Experts of a small language model.
Size: 10 layers, width 512.
Training: a variant of Muon for the experts, 3862 steps.
Below are experts of layer 3 (counted from 0) of a mixture-of-experts language model. Rows are named router (the router's row for the expert), gate (a neuron's input weights, with its number), up (a neuron's input weights, with its number), down (a neuron's output weights, with its number) and show model dimensions 256-319. Each number is 128 + 24 x the weight over its row's rms, rounded and kept within 0 to 255. Numbers have three digits each.
Before each expert's rows: "gets" lists some tokens that make up at least twice as much of what it gets as of all text; "mostly gets" lists some tokens that are sent to it at least half of the time. This comes from a sample of Wikipedia text that the model never trained on. Tokens count by the router's weight.

# expert 14
gets: "\"", " album", " music", " song", " band", " \""
mostly gets: " song", " vocals", " guitar", " songs", " Records", " album"
router:124137187133136156145144107119149141142181142127118132118106151116158125145138138128117110143110160152118116136118116106131143159118108123136150121159129109142107137105153143135113168108175158
gate3:121130119107149154157100088155115103151090102125168079120164145101140157145130133132138104123070150132128141146123151132108121129134132094162135120163114177118153114125121126144148166114075151
up3:101138117101116089097138161124127150130117186159089138085091115159095131089125097107148151129174109147105118120157135153139156162102132204079140165089146132144115135169143125109134123148153139
down3:106136116148174131151107117194146118097115130150092117107133116154149148146143126084118137140123144154164127147146125105125099137134165150173155132154123158152135119130158128122123106144121123
gate4:119100158136104107172167150127145142167103122093136108088118126153162111143157132123099115150117121189105119116153121099119112118120136142153114133197143135115116159085148133121082101141152113
up4:126120097165143082146128141148137116131137156127125135102141122129089170139162144125096098132117102151134125098114123099103128125110103095116127126148146141117142097138146142151101128093113104
down4:134168154156112126115097123130137138134097134137097093117136106090140103142167097156118131143151107143097115121141139072097120168168177137132155135141125131147104141086138160129117146133140148
gate5:100124150092142168157131070116124087106132176104124121107133119147127149122110152090151127156129147178077164097106098105155152095127116087116100104132180144143132155133148185129100116105145176
up5:123118123133094155145124175121133133083117098128163118111138111082139113113136132175145173175162116134116087161130086121084147133164125134143111099203168111093102110147098141109129129144138098
down5:091116140179155170144117127121170128114126141118107150148122120112150111147156139140138121140126155180191133102067195108161127128113139196103139124124106112181134118127106129116111176107122164
gate6:155098123147121129113160131128144154125137151112143112153103134092118119131142123141125158148141106121139106125118150136144133189107127138097169106137150127118083125130126099135114141127114094
up6:082100127100129105106138115135093119104094092185144117127126131128106129120120107062140084124149135099161150142134127131121120114130159139131083175089152126139144133127127157134134126146114150
down6:103143164090098157151111123138123091111151119123108138168132131152136133103126134149144105130116133129107140139140103118083093161180136138115132148149108128147153124173146144169138154149121135
gate7:147100104107174133161114090153116123098129163119131111143148151175130151131155139119131123140155160135128113107138068125139175104145137087118146107116155122111142141154133128147153143136157156
up7:173120087136139135174088106122191123118123180134091122130087102125157094145140134131142138141101132124122120136104123096099193097117142125115131101095124151161123153123170140161139122167132147
down7:118112143085118102183125121136117142149160101135117141163090114152118107089137082193109124159108104131151134126132107144126132124084205113159127091149125153129121109101122094125121143138121115
gate8:146141158119177151170125090127141157140137113105125121127144163087170113160144142072129126136107153128120123131084106151098170158114130137161143121182101143134136122121147141143097113171121103
up8:100084120108112126127141136124090114113082096130109110152124206090131112164119110102120102123143124131103143142154159109114126187136120120131115149091154116117091137138128176099137153117144108
down8:159119143123111118132162156150131128129106136181111130118134114134130134151105139152113141183119087095117155119151151167133134100109121143120095108134112088125153109103129157130150097126130145
gate9:147096117161143108133110128109088121123099131139151124136170130107117132136114125095119125158150101143113104125117192110126183147145129119125118137167141091144080148097152148130104120161156123
up9:152092117124118139104171139121123069105120130114108113119130118134132128159128153136140078102129138127110123141154144116120108113114087146128160135117106103114132137144116134153135140102096116
down9:061116137110133130133149135187088165144141113131123121102159138118185140130136119128113131137164117121129149162078155112118138144109134107156115114121124132145092131120097098096125143168145088
gate10:144096126132113125149101130106143131138130127100150147148105121154117125098137124160128128120121125128141107138096096143137089147137157114146166137157095132105100114186081099127096123130136140
up10:152139133139107114147119145125122129139119147094156124135130147117123104119155161093160103149114129153148101115098120148142123192123147131139111116137128133138090083147110185130125118143120099
down10:100159119128106130149106106187110129151163152071138139138141116144094087137140140149122119095101139132138148125128154129107137090153128132154104120107130075137111112103165159130153124122144192
gate11:169127131133133132119145133124114157147101116130091165144155138128137133083128098121123112121096100101120118131144111128159130113111133097131139093120115078061129160136137118162122095125120125
up11:185098147154105128111131124154145151087124099144115130135128140176114145168127112188161098140151126155149073166128159142102158107117123082124135109124173071111120139146152132134126129129143143
down11:175095111128164116144108099176133052140114086116161117110100156145131098145131117122142133146177141127149169136157122079157105118138111113114137136106160129133137115122149150147126108146124125
gate12:114142120162137133108143051164096130148145138158162113126086155123141166113140140107105104106077110189129144071099145141148157118154153131126136134108167142141097128110128134161152158101145156
up12:169121094147134124131083138093123129140137149129130134116122105131099081164128121138137144130167141139104115091074153133083132153115192135153113083153119110129065152132104127166095118135102149
down12:128124111141131095171088109152163099126133138154123111142142095093102136155148115126110146117090119123102125159142143161154156105115136128118146094091152121129151114116149154165139156118136183
gate13:087146141113102135118160128144125082202105113110136146104105092137100105097158144164143153137104125142138117131143112198132124114119181108149135154098164149141147132118163154123132180125135159
up13:145137130115093138079085171082215126136117146133134143142079096129099113144124097159090116075151136129155126153090147126117109132082123133104117121126127102130111095099127133152120143134166156
down13:157078187128123165158130146132123103145090139129112152121107131163074107150111084118091099136109109074130102093151147116145127141098145111142127158162119129107176120133125144135139101139132079
gate14:123098149116097141148124153152119133156085160081105150140117114088140112119135069139145099115148147122104085130156120150121097147142153129140123093114113142133114123078149152098130189072134101
up14:085122103141133160138131114164090126172152125137081146119138145130144110123120142134123050128173167180105130129155114078151115135116145143162168118093127134133144160112150120103137145147135103
down14:176157144133073148127098163103130096089171154139096192120174158113136147105116165128113127155098126156137126108117091125141126153093121150166095123120126159128152114140133100101120140125128144
gate15:153114149123123119148101082107110119110091109126111082099154158114097139125090102127139140136109095134109131104159108100140134126157144185124096126147108129090105120136140147090115165130161141
up15:083094130116113109131144129178166113138108129170120116133159094131148148117134144159085124113130101206160175092120106106120139161130094108084109154119139098118142103152104131107121115130142154
down15:132151133106140159131081086139174107125164155148055158117094114128135146132125112177150139120111139173116131143059161106092117129106148147129163095130159158163076100124169117112147080082172099
gate16:126101138141152171143182102165139134138199164136095102092090190153118139131128139135139098143106136131124122147124142164119127125125123135094151106147148099141123134106115088106107174117133128
up16:116107135123123152156180109134148177119185143155094120094116170147122121125134148124120129146127161137108111115136102133105130102103093103085158081156145087125135131141101097119131142100132156
down16:122127122115164159082125130114139111100109104166116141139165120125116079145128117089126128112121167123111135087121155116148114131126125139152100111089107135118175141125133124123133145153133115
gate17:112124159101164158099167117114089100146163105107136153103153152131164171137124125103110130130131153121092119148107117167119139140123109119181139116105118092135119092175077100165152136129142089
up17:147091123143089126107123132115135162107142106172106083161127113145121143099144101091159082096123111139161181148121150160152082131183135138129136149150140167144130130079107138158100138132119142
down17:126133149135129086133132156103104140155067148111177084110170150124126144176119136093172143120116128168143102124091115148120132080121136148115119180110165094181147169061149180112171130131086112
gate18:112091161163175127112132122142098138126109132104143123128118143118132094094112166119167088117168089098123135138147077140132164148104139100117137168095108108122123124133116141167100116156116116
up18:108103145149164130126118118149159089109095140102127130132127135142096100098109157087152111147137123146101128135161110124133127146155128110134146163106124107133129129130138141148154146149109171
down18:141113124105144139133110131122136068133132109139128150122175119116123153123116140142168124192111135085104152125124104157115119149114150141159069149128116108156088151109164125101096104136141126
gate19:164134128149120168174137091137101130146148097109111089108133110080117111137148133150096132115102140111119112116111120118102157099095120151061148113134116142154134108145105154129120159168138114
up19:122121118113179097120105162113146093117081155098140107161137136167106125111126119138137095167142163076117115160139128153169099155127183132114148169124145133154164118087116119157123135107138134
down19:135169129152113103131147136114151156138148132138197125108104143114101135117126129163116086173154138105109119144104114152123124128108137098104109117163094105190119124107155164147119134167125134
gate20:108107155171135171115120149131129119105149151162132098122103129098196120061113090185136097146147161144097121100106150113172116128109166114150096149090121136124157096140168100133146116148112108
up20:167118099126088141102140124075152119124118118135118132134160139190149145108127125126099142157096141104137178066179117127133077152165095131088116149139122138107105141104108147099087154095158106
down20:179120107156125114150142143077133111145111145204160122117123158146109117137127095144120109162114152134115108079157161118119153118123124162151105108158140092124104116158136143143175126142126124
gate21:153132129097150123150117127086123139152119122136135130144105126126102165146103098182143124104143126110123094129136147170125120137085128117088126148148136169099101142182091128104091153151111122
up21:127155130081132136089125129112098149142141120147156126139162066125113139109136106167131096116101121148100151097113147123173124133083123092062143108129099158114120121150110167104104139118130125
down21:114108107091107108113126136118094129135119167118109095117146148129142134086146167174146097093119111115166157136136125125106115122155117097103100141123083078143113126161139102096148118117141155
gate22:145137089147130119129135112150118122111142134136125132097122116122126151155148156115102113107080118113125130127123123143167156083145085148118122111130099116136088158098133120123162153088145140
up22:176088120126134100119126114161184120119145137107126141138090129086109164164184158113098134133119116105129116116090137116107169107118138157095115154126095176148131152108075068117150127098161088
down22:167126111146129137128133169170087117110129145130119129145130081151121133168137120174120153141133125116143120160179113084120151131136135110144131111077117144144106122139192137131117131116138086
gate23:109131132146175160149145141101139147082151125125126116122144148103161143135123140114127132121102156124125120149106166115087112094119122189177132076096138133126112123092165111111121139074133124
up23:109137096159122112150156159121109145113101141091112151094142143187130082125133138173152133116130107159135115123114102108120111125120160104138161140161115143137114135175159064123128123153148102
down23:109164167071113124078124132125131132117101141105137160124131121164156136147120170109160096106133144087159136141172152154141132106150129139155153107123133114162088168158100099138158141141125159
gate24:132135136130061201123104146141072107106149133110136166111095098090083129138135113079167138144179147150114167126146139112133110105155130120097152164129099119141116137195105122142122119123110179
up24:104130108146059173125104123144112158149157112080137146120129110093133139136129112127104129115124141175079115164134137142121103149169128113139134113107119110116102134114104160153102094152141171
down24:130127179148133122093162136097153139146115134142146126134164096127153144125119112120136090117122153152135137107121197104120140149131091123084125184122097141134131122120091108156106088135167157

# expert 25
gets: "-", " which", " 6", " 7", "|", ","
mostly gets: "1.1", "tis", "1.2", ".25", "6.4", " Chinese"
router:114163141107112133117155124080125150083134144114084167124113167114162121102163132146133117162111114117120090109182107078092129151124091157152144116114167123173152106153110115139166151101139155
gate3:134134104120122114134101118127139119151136092114146177161125123099094160132110104119131148063108118112116137160115195103124101143097150142133127128155081135120127072109136144086145127131111120
up3:135126154114088120117140091149115105126140138140098118112135104137153114100123121129135133131179139097080142104117172111130170115112112077127112102122141140134107108130148158111137106111096091
down3:083136122133121128096100157118104095129145154134171145118111081151112144156135135131140141123136133127130169138150080146087102122146111117124115131138128166122126120095154100138118126148090108
gate4:139076158116146128117113133111093131110110139130095096081161106117139131129144118136118117134087127165141143131135117118159110100116127146111158097119163164110101103121116116156153199135134131
up4:091142108094140163155172157117155109123106157117088091093124109137131108148138126175099176159124135147115135143081114084126122125153127086139127138135127101122141135102123110134140141100125134
down4:141056161147127126127134153169159160150114136135129116152094115124110154099155108127121109145144128167124152111158115076148091146119114100123086130135124108081122116143118154175112119140143149
gate5:066091160161110166123147103102116113169108115067131160136145145124155142119130149125111139093069165097129108155095104114137174142103138100110157109092114138100168132112110093122175162153130121
up5:106132128107152112136181137142151142139088119135143122125161146133153118112140126159153146149122119119087104094106114083124127160091176146106149113080148099153115142140125158168088183137151154
down5:113133151186116141160146161110118120114108100153135117104155139109121207139113116126163113149115188184149125114193111090118129139086124153138115151112151158156141185147092139116071115126130121
gate6:138114140139107115122159167132140133104156087144100146099117099088115153112138096153105130118142103134108120159100111128091140098158147155117155128183132127118100144118158104118126104103159141
up6:107134116130129144140155122109106150200125134114124138146097117127153148091107128132084150095132126115159135115128171116077137129120184155154143109155135124136140139144070146117133118079156095
down6:113111156164122148143105129176169132133112096095121104093136087093116135181106120103129142142112130151102121131119113123088080118121176127091165080145145088093122116091138122120112110075075120
gate7:183132168077195145125149124084156138126129166103116176109092154124130138100067159108153134137109114129144089144159123090114137126154107081105154118112138142136129154100131178139120111119102102
up7:143090133127141143128106137170129126154089128138127159121141153133130142156152094127147129115139114154170139118072113119093139137165125150149079092096110122165152132171123131169207131094131133
down7:163137107118153105123174157103130140153120151168126143110102097114102162083118142113124115119111096098160094145149159102129120151157123098123139135159124167128122157133125124121147128116137142
gate8:110130125159146130094147188124154092139133161111142141123157110095107140170132173139156124084149124116166154142141113185145113110113139168126142129110147097138150096110143146109145147115080158
up8:140137141127121084123146140114137149162143121133118101147126120119139137146120107135162129143119092097139143151113162095118146171157106143178064123140188112093135146110134123111094128141119100
down8:097098126136088126157133121160122070155087148109146151111098122111135148154147133083137108170065172139140104084110135175149138121177143067149152177127151149127088129121106139142142142115145152
gate9:110113133118134107134154093148074099163118179139091119168122179142128165093148131145091125106109185144142154138109110109135112131083083103131119143141137124147084116153139139117132166137144173
up9:120123119140136149153140130112126152109134159118080146119135118124108100144151117116161135148148075175162146145082162116128100146126158163145096113134086130121130159115112077094098126111120120
down9:133104147135154136156122116140109164123070123136135101173088122126122106125140124150159141140119086149141102155136149097143098099135107120164119114091140083109096138126139092128186115125159158
gate10:128119143140119156106133109146154113112135121138104182137149129062138113125138131141118161127091129145157168157122144159106143119144109134139123099155135149123108125127128146146131154136153117
up10:137137143137127125116136124160149122089136130098126116147140156095146138141148103103116131159120106137124145111117138108122132125052085128123099070162115130120155138139140137184119139100113053
down10:133130135126149143128118104129151146136126108170146101135161169139118157094139167103160067117085124132162122130144110123155119147108143074128101147135091173061135114108102110139092113161144098
gate11:080122115128095121083083108136133144101124120144126101138111153126146091118133114153157142111134104069138162164160134137161132131104125102145124142178153138145152149121129091121149135104111143
up11:129160149094135147116127086118116145107129139106107147073104099195137098111092155073122156138130107160119111122141145091122131112147157098093090158100169139132159150107082146087143158127111137
down11:126121106132122143122162148098102110147144120112084113088077149123119147151121102170128104087126149150112146143124156098118141114107110106078100152132136095141160185146089139108087104105111132
gate12:132121112086130125135141127103139117134155082173120117143110119112178159140157150128151120111110132123152150113164148130117130153071160100143155156137111090174127125156115109118104105125116132
up12:164146139152138137183114115139143121113087168107172147097093147076117129154092091149121097150109078109146123171141166107140097132156133117171134159129156119141132129142143143195111120068145198
down12:132124101118082094119112111098114112143093173095124132146133161127118109156200116103112127055086126120092146096127088161137087095112114131127147113099090120120119077131143132114123110142126157
gate13:129127172146138117087125121124134110132144112119142115132116112125122111138120112151119154088153093114134166062125114099091119147112137138135149119130130150162151070115091134151124134149115124
up13:151141108120104128133132139161087101154126167135122137129109111146104129139122106072177151111134125140105116126147101096109115144174094124110141159123129084104119114125106143133119136134104139
down13:145159135114086143166074131122108125092125170140135172123144127142115135129105147106127132129142122116113176143099097114113114136124169090113109119118137108164116139111180149114151088125095128
gate14:168136153137105127121140133109125130102122102120142120129084134091097148138139116151164130110097140118141136132168083108163111111105144134078161071099099165074159122123137097128133088178117141
up14:156134091111108107120097115140143132149110115094110144116134147095131166160122147134166101148114123153111143087119115116092131103118103153172152139106102102117153154143127131110163084118137153
down14:113105131127160121146128124155144163094152130132116100123169119139110114121151128132106115169133142116074162178123170151135120067088156122064115205116110118140139111140127094138124141127117146
gate15:113106176127141118128159121098134124101118130133115166126114054178121145112128201116180160109181145154102103150135151116148136157166099153130132153148138143129098149123139142164154116138079093
up15:125141128112096119162160178147148129180115156118137159177142149104151116082129061146116159151107124122101100117110164129148153152094089146134147155126126139111092114163128130132116074095150151
down15:096143069115123135119126134156124137112137150085132139120126089109140118172104163108100136130146158172140097112145145134111164131134084139140148121122147102112118128163143119154112083113089103
gate16:142125146152157136152122141118113103128125154115109150107085122114099083154141153129152106087099108136147153109116082127141125108166129117120121087135093186146113182141137155166177155132133124
up16:141135159169139077148115141117151203129142168131088097137132132160076143161100164150189093142104145101100127099124121107102147092128129136079116109105072165118099151123098108114123124133122144
down16:106082114151163120139108107108145133134098073153080096176150137123076143159198144164115072141123148118156108131100141132123123152113125110098114142120098148098116110150130034130084118168110135
gate17:165110137117148107122109160145130140087114132116154176161076150130146082099144128134109161116120138162108139109065126144122148081131155158137135099104102051102142134132136126128105135114160110
up17:114169122136141134158165129129142125136131135092146139119141128104127143093162150105121098107152107107148128093097093104116087138121142121149108142142125100069101134135137133122103144120158125
down17:159143130105110149155188115152117158126159131153105112112117140169132113132125090097066117141132141154168155147120126124105128128116119135149143139152121141145144107141100086117136156150170156
gate18:137106153160179142161157102151166140133162141120126140150173106169090152170171144103112088157097107169109137144150118078128118115146095092146152125165137085190125133078162127117084132140127113
up18:138132127162140103150124113168125147129120095123062139176146149125111161118174127147124124144111133102101119154111162140114161138099121130109107130099174164103165136142135181132095146124159106
down18:092125146134133101076157093167133127162115094164149104086101161134090119167065132093133128170147092148130116116086135132138113143129181102077163127155113129144120108130166149132122175143156145
gate19:134152161113135113156117132087125119127119156110151092135135126139137128115133130133157121137165121105118141112137074120107062144139115133094164165150116106144118084091130074102119079112142145
up19:127135139153086136095112083132160141113143096158116194130103091129109135111131148087106092140081127154132151163116123146141149131132171123141131078121148174127146104136119132164183111091091139
down19:156116160121154140144119117130128136099100122101120118122082163139152106091111141117121115124114138123124148144111166132145091133152113099078108132138108139173094135148083113124129107150100161
gate20:080151182142144137104167149141152105161128135111092164135127150126117102146163171142108171186113144139145109078120154097148095125120172171144148147116114118157105114164161176154147131088142133
up20:166159139127092146118117147127115139096127099147128105160158141079138161116117135120158126125130089108105121135092171117161143112163141149126094175124151114167123166130157149087143110141214130
down20:071160137122087136127143105147143111155118176173117145118138156113136101137120073145119177137178117151118156153114100164125147171174072157149115120126164142142148101105165141177134113149128122
gate21:117133156128178158121112119140145109137111152126122115121149139126109117153126142193096116168121100113119139123143111113122136144147125123105145158081096125162117135101133137155107125114104126
up21:138123139153124190110110116158122127130163098151147107113142114126101130105107121135118116155119151137100157146143104141191072099129129110105167134110124110084174172090114128145114143135119137
down21:168129078145175091108088133117138086157098095152168119115182116146095139121114100147113095140111150120130138127088150155136102108185075119144177144112111151153147094121116117123091118125110093
gate22:113121165125163125116134158127155156118154121140098096113172154185111154119136158131121122171135148096122145145158134102173114115099126132119095087078118082157160151090104132105133119108125170
up22:103142101124101147101133108087135160117120079090138115141101161129118107117119137163161103108139118053141155152129133123147133151096115155124137134163132114155112142116164106131124112149108092
down22:104166133080127127093139126103156167130128103120143160133117113130109100134142101079138105116143197131114132136158114107147130115090134104096100113114171129133112156108141107145155116114168148
gate23:123155126104180113151108076097179155127115083122135116131126129133125119160115145165133149157135151106110121098131098120182121099095095124105153123105136106140127125198159117095131136160188094
up23:121157117090116111129129120149098106108118141182126109108138086124139152140150147127105124142100139110126138147135151122125163118154146192182151112110122130132114125128135122130157089120143103
down23:098120103098086132103151109163133109117113092066152134147117159129139108184132155137154085147151132131114110125137117129081133106151132184170155087117151110110149153130138149132147119115170117
gate24:063096113122133104144124129129123132091115115092118134110120148148103148140157121118124147136145123079086103123137146129096131111104131140136143100179121120169118142126146124165109107129128071
up24:134149103089096142133106123153179137150120139126132134136136121133128104123140154129112090120143088174095145097170091106147124127098124139132073127125143116115092118146080079117149090134135149
down24:115129169118152127089130140148125104131110139124138129129135123131090106151081132125116091118139182135150107103159166129121087116138183135129121115119127151125132124125074123117143185116178103

# expert 28
gets: " ", "-", " 3", " 4", " she", " 8"
mostly gets: "ö", " Art", " she", "ْ", "dt", " “"
router:141168146098123124140158151105098148089120126138073149167109166101189116126156154112121129143104116143096114107164071096112126169154079161155132147115087113131145106174116142146157142099153171
gate3:113110117117069143164201154123142103091095130101124146117102137187126125136127121152132141107141106155153140133140125137134133148136124156117116135145091109149082084104168138136106160134109143
up3:108150091133130137123084110120084134151091090150143126112121146086143146122112154153115147134120141131131122118139108114094109185138130163143115112129153138153104129155118129121117124118138124
down3:112113144173140118116101129118103092104118120135058160137180124112111154115117128108136081112114156124117122093140100136132138151131114103112158138148110143111129152180101079165159123127133109
gate4:171123109102122096134141154081113131152089137114077141145136095109128138085145098121122105104115150137120146161134157143108142125099163150099126147178098164142131141170126128118147133095141112
up4:109162145117103147114132117188116112114144144140119117091104129089121128119096141146149154146166151110115151123134121118158119136154129103146132123146141088122083182136125081078120121123123128
down4:127118145160136161157178129107127123144119124126090119153147119128127096125160119140084077092108157105104118108123106122134123114142139129112127122137186152125114099133093108142088150143126118
gate5:125123154154164134180108150138112132135162162137095151173160124136161099122161161155117133151084193146115159131102113137117097165095095088152120095110105110166149160131154150133137149143126108
up5:107133124133127154127084137099158151160152154103139072136106094133107129106107125165118168084137099140125164149119158166137100100111105139163086166160139116106143128098120088104177129133164135
down5:084132108140151123101142111155080144115100137123164067118139142117136120145114106129131173128140118118147120114130192140153088124152145137134175110148155151154148137140148146152084125136111161
gate6:105108175111129106192121130144166107099129127137102142119167125124133145103130131094135144137150113110113093123157097147138117172154145133108113149116131112131119144090163168141110111125147108
up6:128180138179134131165118129106163115134156131078154086114159117176130079125169097093132090124172181170152108138159143130103139145106165081086159098107108110101126136101150100158154092122101132
down6:204098121107139122103122101104136117087101113121130063130151163155139120144124126110130117123092100134146132159122133072163147188092145138112142143124102105174129160113119102126148169124137099
gate7:138122091191076125191129137151138148070121144162131145147113094142153123070099133093110103126106132117137127127127147101131108110127136111135158128121124163137110096120144132129113124107141152
up7:132163114131166121112123138158138135103148114121135142117165146153110112113122123119146125170160108094109157101131114165101164095156105112181160125066126112117131146091154131112163113095139138
down7:111143165162126139088126121138151120140118141161141172170136109107098122105073160130111146125087112132144127098115120103116140147176108125131147104127138165113146137153104139125113089109126119
gate8:126147162120122138142089159113130129158135103125127114124171126124099141164169110145113145137163143139147167121109099109100135114127127116134131111120136094180203125129117103115135140136138115
up8:115126117143149097122131144135137145098158152121162100081155161117092131125118118159148176113141138124115145110145134110100147090132127091141116118140135174115104142132117129153105148103112165
down8:175119142145096064143141173113109072192100109147114125090119165133127132173106115153115119108151172125121172144134122117106127106160162097151118117140137127077165103093129120138104151128087093
gate9:146091126119115143095137091187139128114105074123100176132090125116105110139142131128119134138130138140116122116152164137110099163136091155149144138166115106151137164126148165132082153154142130
up9:141094122115132153136111112142094160136162105121114078134120105101093082149146119090132167126115116129155131143121161165114149100108148108166118158157099127116140180096156083122123098147098165
down9:115133129137121155138126105168147080136111123177111157162163159139165130088143182137146166123132134116123135164113136131099124109105102123125083115139157116137148124093123133145163139069115165
gate10:125127121097114124129130105121128070096121146092091091106098118143151115156089093153125150100102132143150121081112095132132130188102145155121155158124113163128124155094172114119144108123142095
up10:105127121117176154116144174139120102131130130151120156121146167099122172085112153054109104103078120137145086099163120095153149073130140100131128164117128151120116122099096142156145135080107125
down10:153128104096123158114116102126096113118142131111163144140158128143120169150139085120115096153175146136149162121114129145165093073109129100172144143118129132130122116139117159167108126119096119
gate11:170123082114113177145135119100119092152123180142133141107140125090153107150108221184136183137129161170169144077133100116143127163133117126096128125177112130122121134133127157110136133072178150
up11:137147130070094131135123161117168097096118107142153131125141149109139120124145101107128102152129129126140194101145103132159106153118124139136114143148156116138104103085130131121124118063085134
down11:173146124141107115091140136111125114198122142114159146097135119154154052143127095173138146150153125127098143116122168109119138152147136107114125111123177167131122102099106126133094098124109111
gate12:119115139151143146117135149152159143097120127089123111100163122136175153107081133118121110155096110150091134143141091160171131161119082148103147156128114125106133125154136141089145122121128156
up12:108153088163120136131136137112164134151124147120150153144157177136099150090075135157162159122117124148172115145131139155120147124122128177154124076169151142072116120152150110117120135103119085
down12:089143145167130156120108129097079104120109093125130089101097142133141121181127118169137134118118167184089097125092134063136113093121141125130137162142105088115152128108116137142124082089083114
gate13:132119156106126136138107127103161105176131104078092118169139129109143145125151151107138122177126184122129155129133098096070140204111108115112134128178133128117159138140107099125105164087153108
up13:138149107155143120104134140130113115130123190137127115072152124138103162115099134133137166085107133120167127128062151115174152105167101132124112101136161162132172090095162153138154098114128108
down13:172081093127150141169127122163119120161130117142165127155121158100090120131088128122128098153122113147169099111117163149178075147138119099084159139146146125127136124156097107123103105122111084
gate14:154176164103147098109117128101167113098117132108118139122165144137120151107102124143130162127110140107148101119144123079136140155121120122144157102097132131136129100142087112170125161158142160
up14:119136171150101103135174117118164135137176149095123128103121146116147141106140073174139127102108143121180127128131126157128127154165184139128125151157091117154142180145122151132169127119141145
down14:180125132127136151126107154161118103122122145201118068117127111128153110125113102114117145146110123145122147121130134096108135079107139155147126105078128163130143118140167136136137129130155175
gate15:106098157118136194125118161148127151171099126110120167142086170129120117155152167128073120117126130158125091111139124151110160156117122142127128125111112138136104153126132109117097123114126109
up15:120120140119109131113131127103163098114159126111147143115173133124145117126144157117145071127140100131157154157095145103123159096102165104134173101138140179119144131136146131157190105098124141
down15:107150137128112123093107086114132113127128123133115090118159141129102142150150116144139113127113140122115103121141112133148135133132122102155105168107097136150122071132197138133124135100146106
gate16:115073127102125117149070101130114145149146160154095102145105115154137137164126119123102133171110114123075107108085109083130134112114130095141103166132116130136114123118145127106109106086140147
up16:116093103156105172107103131121171151130161117159125116092124118099107124176125130160120072148117132141142096131110139137111154141206109113120117157131136085142132142166098145112156143148127148
down16:141116146150149123086120144099145119144110142161202125108137170126094134099106137153149129152116135124121133107141156118153107174132128134137097138148136133107129117131119122146140154144079100
gate17:122150166151115123116118112081125131118153157151164120096162134103133111113164117144137087127117132138140098165119128118130142159124133070128107112158085122151134106068175108140140123133178125
up17:125150154161150107112143115104086123160130131125115197116173129110115119158123082128149144142145147133127111149165093122136099112138098146125112085112114146107150069087155152135121128150131144
down17:128158130127125087130153164176118079144145143117153172122107120111118116116123102117118173172140151149113120132149176104124131108138142152077177125095130084123139097139152178116150145161131126
gate18:137138130125119075141120095155121146099081146167108148121152150140104122086122150166117103152171137109158130136136147109123135119154126141121138117144136107127165135115099114113153133122098144
up18:099168108115151098180124131144100161110115141119149147081151144092116153138125149114130123105135134093130109177110134156156126128107137126168113117139101167097085090170116136121116105116085129
down18:077123167096129136122145118112110157121130128115112116144173145118214127155137057143121128143130098136115166146125097109138114137120121169154105135078133152130158090134145118166128124133125108
gate19:119139171140101135107142107138069130145126153139159161127151093114117146158123144109131093131140095142155143129097127117153113093114111115137118117154134133151121137134134153106155133138162086
up19:185129151107155138109099170122160124124171129143069107133150103082106144139147113147115082149150106121121085085106140158131144121137156122119103113076101143126159135132114152154095113156151107
down19:141122123125123118119177110132147112091160165127124143145154128154156089100119114096104119135096123130095139118134176126139128137138140111103104083114144151171155113142173134117149154102102131
gate20:125083111143107100152148152135110132102140128110098130144129118172150102164098124155131130167120124125114090115174134136127117078131186121144176161162157109114116126146119140142128163138126150
up20:124148119108128136090114129088147121119138097115132122116113104121125207132082122121091167130137155134113193107128102088107111151107100125115117122112137096122090145122108118154131131088086081
down20:157140177122124083160073148134157132144136103160161114122082152121140180093121170124168139100154114131158166135107122125124113146099147148105117143127098142170131122141121116117139136175166128
gate21:134128099132132119129131128103102165104130110094141119111115096115110122078146165139124090114126148149148109158138165137135118146127132135110130208160113127145137157130099131183142107126140137
up21:134133137108116117086121141144130151113113144142165105128103164138125158155112149133143058174141112151094114142196124119132149104130087161130119108128111181149133121103122160139124130136086134
down21:109135105106147113124128125139166116162117125137141135168094172173078163142108132097121169117143137128130101092141189125141143083151093126138115148129140126148088160132138069136163117135133122
gate22:115142109147148114110131128081125145124139117168117145130086141126160138133159106136123133132101148119156086160154097097118115128138142155172136127129106140147151095155133100140101079094143119
up22:138144139129116123120117140153142169120133119145114117137121164155189115123099128157096125151108157140119109123149125104122117119168124173206130065176101159122129150128137144138123112127124148
down22:117148115102170139175110115126118123142123110125178096148088142158130136100112127133105172137190093134137167145133117109127147214162125148180089149117133138161138114134110152132111160124119112
gate23:147100140148160123104158113125143134157088125143126128107134151172128090146142119190152154116152121134140151176109141146148168089122150106129157163131100117100154102090100115073123108116124118
up23:133139124125081148137112136128074112116132146136142129116123121117133168150138115102103107117123118080152115136144142165134142108115124156167133137123139130180125128133145114148162118138106106
down23:127123175079141144130138183115120162125118156132128073127145119143132130101105134100123119139105141138137093163133108117162159096112147143133097151115104113148138121126135142120094160153132133
gate24:115162138144134103140120129129095138135142123090136131108122132164125090145119088122128113116112101131088113172142141104146120182158149145062119150162103129140111110142146111113111165121159141
up24:121124143091200157129143127102126156121116129136109139133136156158172124151141174116105157123131086167122085100139137140147150089076152143127098108123112098120134129128126088152130093125160115
down24:140105176114121128117136101109160156103140110132138140137143136174127152121155132117159137082117156120131112134139091132127058166148109116142144145101133132115159147098135104069107165062137119